python train.py --hidden_size=160 --d_shared_expert=0 --hidden_act="reglu" --router_score="softmax" --routed_scale=10.8 --optimizer="muon" --beta1=0.95 --max_seq_len=1024 --train_tokens=342400000 --max_steps=5061 --dataset="wikipedia_en"
Below are experts of layer 2 (counted from 0) of a mixture-of-experts language model. Rows are named router (the router's row for the expert) and show model dimensions 0-159. Each number is 200 + 30 x the weight over its row's rms, rounded and kept within 0 to 999.
After each expert's rows: "mostly gets" lists some tokens that are sent to it at least half of the time; "comes before" lists some tokens at least twice as common just after its tokens as in all text. This comes from a sample of Wikipedia text that the model never trained on. Tokens count by the router's weight.

# expert 17
router,165,219,142,169,192,207,215,198,163,250,173,244,229,197,183,177,199,163,206,144,194,187,189,169,162,149,171,240,238,236,225,213,201,220,199,225,164,152,161,163,131,246,242,175,231,187,205,235,234,155,168,202,215,183,226,205,210,193,180,246,203,205,186,249,188,200,228,215,192,179,215,213,156,190,207,156,225,169,234,226,219,181,167,165,200,241,227,190,196,160,192,148,176,210,242,210,192,258,160,193,287,212,227,182,225,213,232,233,181,226,165,177,157,192,197,211,228,153,224,156,178,221,213,198,208,224,134,192,158,211,178,153,176,162,220,234,194,224,234,210,166,214,239,199,217,262,215,228,241,206,249,191,144,217,241,214,195,229,220,206
mostly gets: ",", "),", ".,", "',", "\",", " August"
comes before: " ", " and", " the", " which", " he", " but"

# expert 26
router,165,240,221,231,142,202,176,205,148,171,135,178,152,162,224,188,250,179,221,237,237,187,229,183,226,188,199,217,248,185,194,181,158,220,236,242,195,189,167,184,146,175,133,182,230,201,225,205,222,248,203,225,246,152,211,218,141,176,205,191,174,218,215,267,146,172,187,158,225,170,243,260,202,218,242,187,230,185,232,193,233,226,201,199,170,208,192,161,225,212,212,196,168,231,215,199,163,213,188,191,191,226,215,178,248,191,210,205,216,204,191,164,250,232,211,233,155,174,205,219,218,210,231,269,160,182,229,166,239,197,247,204,196,172,210,180,200,223,222,228,134,240,194,247,191,190,232,157,175,162,181,241,214,192,251,233,191,210,225,207
mostly gets: " for", " with", " on", " after", " by", " through"
comes before: " the", " a", " his", " an", " be", " its"

# expert 25
router,189,214,194,179,240,219,250,190,166,234,190,224,222,183,239,218,128,212,244,195,155,247,174,200,216,184,193,244,153,210,181,168,135,163,243,174,208,227,215,197,193,215,208,176,201,223,216,179,191,143,167,207,217,145,204,187,151,176,164,225,240,177,215,210,184,245,197,156,175,160,266,238,181,262,193,212,231,207,192,177,177,147,147,255,167,177,156,219,223,184,184,158,131,197,173,179,207,205,183,268,188,215,220,162,174,164,208,228,208,201,200,194,268,182,169,200,205,220,208,212,226,155,175,174,174,199,163,219,229,221,242,221,217,231,211,173,188,172,186,251,190,175,176,170,239,214,237,218,177,204,157,208,214,204,236,143,183,213,161,177
mostly gets: "|", " |", ");"
comes before: " ", " N", " —", " S", " P", " L"

# expert 59
router,208,215,147,191,229,182,211,178,200,241,146,234,240,170,136,189,164,211,166,210,239,176,227,155,226,159,200,238,195,179,220,236,173,208,197,172,141,225,195,173,208,223,235,192,179,171,252,191,203,202,228,195,145,195,209,152,220,269,235,234,237,182,229,195,190,156,196,182,248,168,238,194,179,259,173,214,179,221,181,169,184,186,245,162,176,169,190,187,218,159,165,188,234,257,250,221,185,234,184,222,226,149,194,183,226,185,207,151,179,163,182,250,198,202,185,222,169,206,217,200,219,156,224,186,172,169,165,156,208,236,207,189,231,136,160,234,174,232,231,230,199,225,179,184,167,241,184,172,248,228,190,197,195,227,259,172,170,230,159,172
mostly gets: "201", "199", "200", "202", "196", "198"
comes before: "–", " |", ",", "0", "5", "6"

# expert 29
router,167,210,206,251,180,204,153,212,156,189,202,187,210,225,214,234,134,249,169,192,200,160,193,200,221,192,246,194,206,169,197,241,237,261,206,215,237,198,242,229,211,120,221,158,197,181,202,218,201,184,184,244,241,164,144,224,227,191,213,244,211,206,228,233,155,146,225,198,202,148,207,187,188,182,252,188,217,154,200,175,210,175,217,209,167,180,201,219,170,236,194,171,206,241,206,197,199,222,180,203,220,218,214,219,208,197,206,221,187,241,185,241,270,203,210,176,216,261,237,129,137,236,214,263,251,168,208,203,172,220,246,182,225,161,196,222,202,218,182,223,181,145,217,232,229,164,205,241,169,175,169,218,236,255,219,238,196,203,225,159
mostly gets: " and", " or", " &", " of", " /", " Or"
comes before: " the", " a", " his", " M", " other", " B"

# expert 34
router,223,177,176,220,206,203,229,211,233,188,154,200,255,203,159,170,165,190,220,129,218,196,237,192,134,182,185,158,189,236,225,193,161,207,206,241,227,233,241,261,191,216,182,249,171,200,212,222,207,184,254,150,185,251,211,220,231,170,246,224,153,201,206,226,235,157,258,176,175,227,238,228,216,194,213,158,226,239,279,203,173,188,204,238,200,191,168,176,253,171,191,213,230,188,193,194,231,245,241,177,191,194,193,209,177,208,135,207,237,205,235,246,179,264,169,160,216,183,140,234,170,139,173,207,183,154,222,218,192,187,235,192,225,181,230,198,220,177,201,165,185,219,247,213,224,192,196,189,215,181,181,217,190,232,206,240,184,216,149,184
mostly gets: " States", "ica", " York", "resent", "ington", "hern"
comes before: ",", "\n", " |", " (", ".", " and"

# expert 0
router,257,185,221,162,256,214,182,183,221,228,201,211,205,247,176,194,149,147,263,174,201,176,221,189,161,225,175,213,212,228,200,136,149,197,203,204,178,167,185,277,226,206,225,178,240,242,207,240,232,192,237,216,186,228,164,212,145,193,171,167,253,212,200,269,203,168,192,174,207,168,241,193,172,203,174,194,184,237,200,188,213,145,255,186,165,188,206,176,183,239,241,165,221,226,257,178,195,210,181,238,229,181,220,238,204,240,239,207,160,245,193,163,204,241,211,233,200,194,160,220,187,224,207,232,166,201,207,213,254,199,172,173,249,233,167,185,207,165,217,221,180,211,243,233,187,236,147,250,176,222,181,180,166,191,254,167,193,219,195,222
mostly gets: ".\n\n", ".\n", ").", "\".", ").\n\n", ".\""
comes before: " The", " He", " In", "==", " It", " This"

# expert 33
router,198,201,230,236,168,225,172,210,183,184,184,225,228,179,200,191,124,205,216,144,190,216,145,251,228,183,224,236,216,187,188,163,223,232,253,180,212,196,235,178,155,166,236,186,165,244,182,219,202,198,235,214,179,140,230,189,173,176,154,247,210,193,234,206,153,195,190,266,186,152,249,200,203,216,126,211,197,162,177,185,199,171,196,230,151,189,138,151,208,210,194,144,170,263,195,220,173,224,163,236,168,251,220,249,156,148,202,229,210,187,189,227,229,164,156,218,215,220,168,205,205,142,249,185,169,193,188,215,224,173,203,200,212,178,164,231,182,227,217,237,233,223,215,213,220,207,191,189,176,243,209,243,224,237,177,168,202,185,208,167
mostly gets: "=", " •", "-", ":", "|", " |"
comes before: " ", " S", " D", " N", " P", " M"

# expert 48
router,176,195,179,218,139,223,151,185,206,190,169,213,160,193,146,181,173,262,159,198,230,236,167,205,200,175,206,173,221,184,221,256,224,206,159,184,159,190,189,175,159,209,126,239,145,157,247,159,231,237,167,201,194,125,216,163,215,216,192,164,254,184,198,204,206,198,229,177,216,183,231,194,198,208,170,263,168,205,212,231,221,169,239,240,176,226,229,231,171,183,207,196,173,228,243,185,224,233,229,232,242,150,130,202,229,229,177,165,157,239,163,208,182,200,214,159,220,173,217,184,227,205,235,184,208,185,203,194,255,206,211,191,194,129,158,241,174,242,208,214,217,163,207,177,182,196,197,164,228,251,175,185,188,170,233,199,167,214,182,203
mostly gets: "100", "20", "90", "60", "19", "30"
comes before: " |", ".", "–", ",", " |\n", ";"

# expert 8
router,237,149,199,190,173,171,181,157,189,204,160,211,154,166,195,152,193,174,219,127,214,231,107,271,209,171,224,233,219,205,176,242,164,221,220,242,194,162,211,218,192,244,219,162,201,220,242,230,190,165,178,126,197,160,165,198,177,228,246,228,221,196,134,197,175,182,225,175,226,180,258,227,219,218,235,198,197,206,218,144,263,211,189,175,225,173,144,226,198,166,210,184,191,193,175,207,188,255,218,237,216,201,197,166,156,171,195,180,237,174,163,203,179,175,178,230,212,190,175,217,148,179,201,224,198,223,191,188,209,197,178,161,185,206,212,196,179,188,236,207,229,212,198,169,177,282,170,228,214,252,172,206,206,244,221,188,222,177,168,185
mostly gets: "\n", ")\n", " |\n", "}", " trans", ";\n"
comes before: "-", "|", " |", "|---|---|---|---", "W", "′"

# expert 40
router,174,231,187,175,205,231,245,203,171,200,173,198,248,212,183,199,183,214,244,165,183,143,204,202,231,194,181,167,179,222,215,167,163,174,164,257,204,169,174,265,163,156,191,212,169,165,186,130,194,178,171,148,295,247,218,209,190,227,144,207,163,237,169,159,220,194,187,203,165,234,208,257,167,186,191,207,216,218,188,219,190,253,233,228,201,200,228,160,235,180,236,224,243,241,176,213,180,159,203,150,216,203,194,211,245,155,227,157,204,219,200,176,145,217,191,187,232,195,244,176,236,187,207,256,212,191,195,205,193,191,201,243,214,239,180,183,160,177,146,222,162,176,229,208,205,147,226,194,223,186,151,242,197,184,240,197,162,195,190,229
mostly gets: "ated", "ted", "ered", " made", "ired", "ating"
comes before: " by", " to", " in", " the", " on", " with"

# expert 45
router,195,215,166,221,165,183,167,219,193,201,201,132,214,173,158,226,170,173,197,197,152,190,156,207,225,172,225,207,247,214,200,199,250,168,180,238,223,193,200,206,165,230,210,220,225,160,207,167,196,187,156,205,216,167,149,167,169,166,230,229,253,181,210,158,156,247,202,169,173,146,264,198,178,243,200,221,211,165,220,231,189,192,146,183,195,191,169,189,210,248,257,198,223,221,242,194,227,237,230,193,249,200,223,164,168,228,166,198,189,170,204,229,224,183,273,239,246,243,215,166,162,185,176,172,168,244,256,203,233,188,179,163,220,222,240,193,208,235,261,171,221,164,189,179,235,183,179,229,265,156,225,203,200,187,228,182,224,158,194,189
mostly gets: " $", "_{", " −", " (", " +", " ."
comes before: "0", "1", "2", "3", " |", "4"

# expert 7
router,160,184,221,216,150,199,185,200,147,166,141,159,218,172,190,204,222,172,229,190,216,184,214,190,243,163,178,181,224,154,168,196,192,223,225,249,215,180,155,201,154,175,172,155,218,208,209,127,145,223,209,204,226,143,196,207,162,220,198,255,199,227,191,215,145,180,207,170,264,160,232,262,183,211,232,216,248,212,210,216,237,188,203,166,186,269,248,219,211,254,172,144,186,236,193,208,185,219,173,177,266,219,214,207,237,231,184,168,191,194,192,215,251,181,211,215,197,155,220,191,216,229,180,224,181,212,219,168,209,202,252,200,196,160,189,187,222,245,254,192,194,196,177,248,209,206,236,162,168,162,170,246,236,240,251,201,193,207,190,185
mostly gets: " to", " at", " from", " into", " in", " through"
comes before: " the", " be", " a", "tal", " his", " have"

# expert 39
router,218,214,167,200,221,178,208,188,198,198,201,237,194,185,178,213,221,214,253,204,215,199,141,160,228,179,259,179,182,160,242,162,193,215,165,168,203,150,197,170,172,244,161,176,160,179,233,199,230,201,179,156,211,151,203,171,115,262,170,248,231,182,179,194,200,170,197,139,203,250,170,199,198,172,193,230,192,180,211,233,161,189,184,221,233,205,156,247,147,175,219,137,213,236,186,222,256,208,214,196,242,189,203,204,193,190,202,202,197,166,235,215,221,225,256,246,188,196,212,234,193,180,180,169,156,201,215,176,227,227,178,220,200,167,197,239,220,208,171,156,189,166,272,154,184,262,219,227,225,198,182,130,155,220,196,207,180,165,158,191
mostly gets: "TA", " JP", " ·", "RA", "T", "O"
comes before: " |", ";", ")", "C", "%", "R"

# expert 13
router,226,178,225,178,229,180,203,220,210,219,233,235,218,208,250,174,215,211,186,204,209,200,183,227,160,252,187,200,222,184,206,171,195,244,135,253,127,201,236,167,243,231,238,245,149,196,223,187,165,187,173,178,158,168,264,189,222,184,182,181,194,185,125,225,223,211,161,233,198,174,187,230,228,211,201,193,215,192,200,184,179,247,156,157,268,192,158,144,211,283,156,208,185,157,206,229,228,167,244,146,168,175,229,270,169,203,209,195,216,179,179,187,196,205,226,196,163,141,201,212,197,177,198,256,206,183,174,188,198,196,213,173,144,167,159,202,209,165,225,164,234,202,211,172,257,174,200,195,184,209,188,183,186,230,178,212,240,209,219,213
mostly gets: " Sen", "angu", " Gu", "ael", "lin", " oper"
comes before: "a", "i", "k", "z", "o", "b"

# expert 9
router,207,193,220,188,228,204,167,203,239,206,143,225,184,218,200,162,248,135,161,189,227,226,134,165,221,186,218,192,170,176,222,166,169,185,167,168,222,135,223,172,205,220,185,173,185,188,199,244,221,247,187,143,187,144,236,167,168,213,266,215,182,220,219,190,174,147,255,165,146,228,206,149,205,197,188,209,211,226,155,158,203,172,163,204,197,179,207,225,192,182,223,165,229,265,199,214,253,159,220,229,221,171,196,232,214,195,204,209,209,218,210,171,153,231,258,226,223,177,231,174,170,219,181,181,195,213,234,165,194,233,201,209,199,158,202,243,199,192,168,192,162,254,246,152,154,248,250,209,203,168,245,157,183,223,189,199,215,166,194,217
mostly gets: "Z", " II", " USA", "U", "RA", "TA"
comes before: "A", " |", "C", "N", "T", "S"

# expert 14
router,222,180,237,190,159,225,206,177,143,242,188,159,211,208,213,238,201,153,167,229,158,251,204,208,214,236,191,215,166,233,220,216,289,196,218,213,148,221,187,168,228,202,226,240,195,204,152,215,212,218,164,197,221,207,174,224,214,184,261,243,244,179,185,182,236,150,204,233,159,230,197,217,177,210,185,210,212,177,190,247,196,175,202,222,179,167,259,172,207,181,176,246,229,181,213,167,184,148,169,257,203,196,227,206,200,186,250,171,242,237,199,214,210,168,151,191,144,179,205,156,247,188,150,169,201,206,212,221,244,219,159,188,204,181,179,160,229,213,172,229,160,194,138,235,169,187,216,236,193,190,269,171,214,202,158,230,175,248,238,190
mostly gets: " act", " work", " film", " found", " show", " play"
comes before: "s", "ing", "ed", " of", "ers", "er"

# expert 42
router,168,240,227,218,177,210,134,198,232,222,147,215,155,212,181,162,158,171,156,208,171,193,205,260,178,157,237,206,207,224,238,248,183,164,169,197,152,167,209,179,167,212,207,178,254,234,224,257,229,198,222,195,165,156,232,182,175,167,182,166,261,220,164,213,149,220,162,166,196,147,239,203,246,226,194,234,181,211,208,163,200,200,197,146,149,195,173,197,224,179,221,129,202,215,217,215,203,237,232,249,270,198,214,203,238,200,237,222,161,200,193,239,198,186,212,166,232,184,212,173,159,198,197,179,195,249,196,156,253,214,215,165,174,191,210,189,229,180,194,229,227,240,232,183,156,174,163,230,201,180,161,240,211,182,234,172,215,224,190,210
mostly gets: " \"", "\n\n", ".\n\n", " I", " |\n\n", " A"
comes before: "==", "|", "The", "===", "In", "S"

# expert 54
router,174,210,206,225,183,198,199,165,249,215,128,257,186,218,215,209,219,227,187,200,171,197,249,196,183,179,205,198,151,253,154,208,135,143,171,201,181,238,206,252,214,155,210,224,215,245,140,243,210,177,243,176,161,238,199,202,216,171,174,202,171,206,209,198,209,182,203,233,199,227,207,195,186,199,201,194,218,154,191,245,168,175,227,231,211,209,158,203,209,173,217,217,190,164,219,212,221,149,136,193,155,230,213,194,161,223,201,171,202,223,181,244,201,240,148,146,178,190,150,205,214,251,209,232,215,203,253,232,229,233,204,195,169,258,151,177,221,153,185,215,159,215,267,209,200,186,164,195,241,155,188,251,238,238,233,192,153,183,215,185
mostly gets: "resident", "ution", "ition", "ration", " player", "ement"
comes before: " of", ",", " and", ".", "\n", " in"

# expert 38
router,211,247,167,184,204,197,154,193,209,213,205,216,185,184,153,168,189,165,225,141,187,179,131,204,195,191,262,258,245,234,219,215,202,225,184,155,181,232,154,190,150,229,221,156,185,176,210,218,166,192,236,219,235,155,224,243,194,171,188,155,223,193,140,247,160,196,185,174,261,201,232,191,176,243,178,192,215,182,198,108,210,205,199,235,182,192,194,260,132,256,209,180,146,213,208,198,205,214,198,220,211,175,195,234,221,224,213,205,143,203,215,175,168,174,193,189,215,257,228,221,146,212,235,166,228,216,183,215,251,181,214,211,188,225,192,223,175,214,248,243,164,231,187,194,207,240,167,227,200,204,242,199,186,239,232,181,240,190,209,229
mostly gets: "),", ";", ").", ");", "\",", ".\""
comes before: " ", " The", " |", "|", " and", " He"

# expert 49
router,203,168,207,216,237,216,255,212,216,187,190,222,162,228,220,158,169,173,201,196,150,237,199,178,222,209,176,173,210,198,212,209,257,193,238,216,223,265,224,178,250,191,187,233,184,224,172,184,187,183,174,248,237,231,164,207,218,197,247,187,195,147,188,218,224,261,208,214,202,212,206,157,169,223,214,156,233,190,176,215,197,239,180,145,160,223,212,165,238,201,181,217,186,176,251,172,210,152,115,190,215,239,237,184,197,216,211,217,192,224,233,188,260,163,272,190,176,171,201,222,243,180,199,256,255,140,201,220,161,196,171,164,190,191,173,172,200,140,183,209,203,199,228,181,216,187,244,208,181,228,234,194,180,158,197,183,198,121,142,185
mostly gets: "em", " comm", " em", " Em", " sim", " rem"
comes before: "ed", "ents", "ion", "pt", "p", "ing"

# expert 5
router,253,237,235,222,168,219,211,229,247,241,233,229,220,179,204,210,255,206,260,178,190,243,180,188,211,203,168,196,200,234,125,232,244,226,180,187,199,205,174,184,241,125,220,197,180,184,174,238,228,244,243,118,219,233,200,145,171,201,134,205,166,178,193,192,261,212,181,186,216,228,181,200,175,152,239,201,189,191,188,208,203,243,234,239,212,178,263,192,167,262,240,179,185,162,167,163,173,211,245,181,177,177,194,166,230,248,231,206,202,150,194,194,181,175,239,200,172,190,166,215,206,184,183,178,172,210,209,244,178,215,200,196,201,194,169,154,227,227,213,178,224,198,212,212,193,197,191,219,224,152,241,173,250,177,164,240,238,215,221,175
mostly gets: " And", "iz", " Sing", "uk", "ames", " sever"
comes before: "e", "h", "a", "es", " of", "en"

# expert 51
router,205,182,146,235,165,247,255,197,189,232,151,235,226,191,156,198,213,197,206,211,199,195,225,208,186,242,173,206,213,209,202,242,161,186,218,185,181,218,229,232,250,183,203,226,193,222,201,240,227,205,244,239,171,214,163,213,201,165,257,178,215,224,230,215,217,178,208,234,170,229,259,200,218,149,223,176,162,234,208,203,234,205,240,236,186,219,242,197,201,177,203,228,231,171,218,152,214,154,189,196,208,225,226,172,221,219,206,192,173,241,176,169,190,246,188,160,217,158,132,180,180,151,232,195,183,188,257,179,208,208,260,222,173,244,177,176,155,196,246,215,138,277,175,182,131,195,205,251,226,183,142,186,239,250,220,210,170,185,217,197
mostly gets: " school", " football", " government", " University", " College", "ization"
comes before: ",", " of", " and", " in", ".", "\n"

# expert 23
router,219,147,185,216,165,225,180,173,200,177,216,199,245,175,175,193,169,163,224,180,202,153,216,208,208,166,213,202,226,214,229,170,194,206,199,172,234,131,168,166,148,177,224,158,155,242,170,217,209,194,176,230,240,164,214,191,180,184,174,235,242,211,165,199,159,142,223,184,188,166,215,220,242,179,148,154,238,162,193,220,192,235,208,228,177,180,191,184,223,269,175,159,229,213,164,190,208,250,186,187,153,219,157,184,164,266,171,237,208,195,261,233,179,199,198,205,226,255,146,158,135,183,212,143,169,213,165,176,238,192,236,160,210,235,191,187,212,221,222,226,176,211,200,237,240,225,193,146,242,202,228,187,238,215,239,201,180,179,216,192
mostly gets: ":", "):", " –", " =", " -", "="
comes before: " ", " M", " S", " B", " C", " D"

# expert 28
router,203,181,216,160,215,176,176,169,214,171,163,234,196,246,252,192,181,184,151,179,195,177,196,174,188,207,201,210,196,194,198,219,179,198,208,191,197,224,177,184,216,211,204,251,186,266,194,206,190,151,206,182,192,221,236,277,201,187,144,196,196,212,252,163,250,197,170,228,189,181,173,161,209,202,228,221,223,181,152,147,191,208,136,147,162,225,232,246,183,186,193,254,93,200,213,184,247,153,179,177,191,168,180,192,191,224,223,176,164,168,193,178,183,217,238,213,145,215,200,198,176,205,190,229,169,185,215,213,194,205,277,205,180,249,142,158,162,194,203,169,253,215,222,235,198,183,196,199,191,209,248,240,170,188,196,259,152,151,208,226
mostly gets: " contin", "omin", "icip", " commun", " leg", " loc"
comes before: "al", "ation", "ated", "als", "ate", "ity"

# expert 32
router,199,208,189,206,213,179,182,163,220,215,142,219,178,203,141,203,205,163,239,257,169,198,225,203,224,189,180,247,198,225,211,209,169,183,180,234,204,199,226,166,161,208,142,202,218,173,226,195,228,158,256,218,160,143,204,175,175,203,172,211,203,201,125,265,245,150,242,147,165,140,205,231,222,232,225,248,174,247,237,184,244,187,242,175,191,216,213,183,205,218,160,200,167,176,227,193,183,249,164,163,195,153,222,164,213,201,221,239,237,209,227,203,164,183,175,214,222,199,222,197,174,141,183,233,206,194,172,172,163,188,286,192,186,182,166,240,182,234,179,214,193,216,165,248,145,233,186,217,181,181,232,201,204,208,239,154,190,195,196,173
mostly gets: " was", " is", " also", " it", " has", " were"
comes before: " a", " was", " been", " the", " also", " as"

# expert 47
router,169,188,230,185,174,194,248,236,208,206,253,219,217,233,252,176,158,221,182,214,188,203,212,234,200,238,146,227,177,193,220,211,216,232,164,228,146,208,222,221,200,208,217,201,199,200,144,245,137,238,152,248,208,191,208,253,224,208,237,182,161,204,214,207,254,203,166,257,174,189,148,192,181,219,173,161,162,215,218,181,257,214,201,160,157,185,212,167,201,253,202,207,182,253,228,205,151,141,237,210,195,151,215,138,194,219,194,204,187,226,195,184,159,184,209,141,248,175,214,174,237,217,153,165,235,190,199,230,152,210,180,248,226,203,201,174,177,239,223,220,190,187,185,208,162,238,211,190,232,180,156,149,267,195,188,242,213,197,184,195
mostly gets: "ag", " lead", " offic", " ag", " writ", " Ag"
comes before: "er", "ers", "ing", "ered", "s", "ed"

# expert 61
router,165,200,200,185,180,216,228,128,162,189,144,237,196,182,168,228,208,226,237,218,165,208,222,193,222,196,132,186,182,231,141,219,156,166,197,180,242,205,195,244,192,221,205,201,219,155,206,156,247,220,191,222,240,249,203,197,211,202,216,208,172,228,173,232,245,206,185,157,150,239,162,179,174,206,214,204,183,191,148,196,198,258,214,234,195,183,194,205,220,154,152,214,214,143,184,139,207,209,182,212,221,151,173,247,191,258,219,162,210,178,186,223,224,165,176,188,197,222,181,199,212,172,257,204,252,226,249,167,161,157,204,213,148,238,235,190,222,179,219,222,208,265,185,176,171,198,238,150,237,220,150,173,222,193,238,159,230,177,190,213
mostly gets: "ations", "ents", " years", " people", "ions", "ings"
comes before: ",", " of", ".", " and", " in", " were"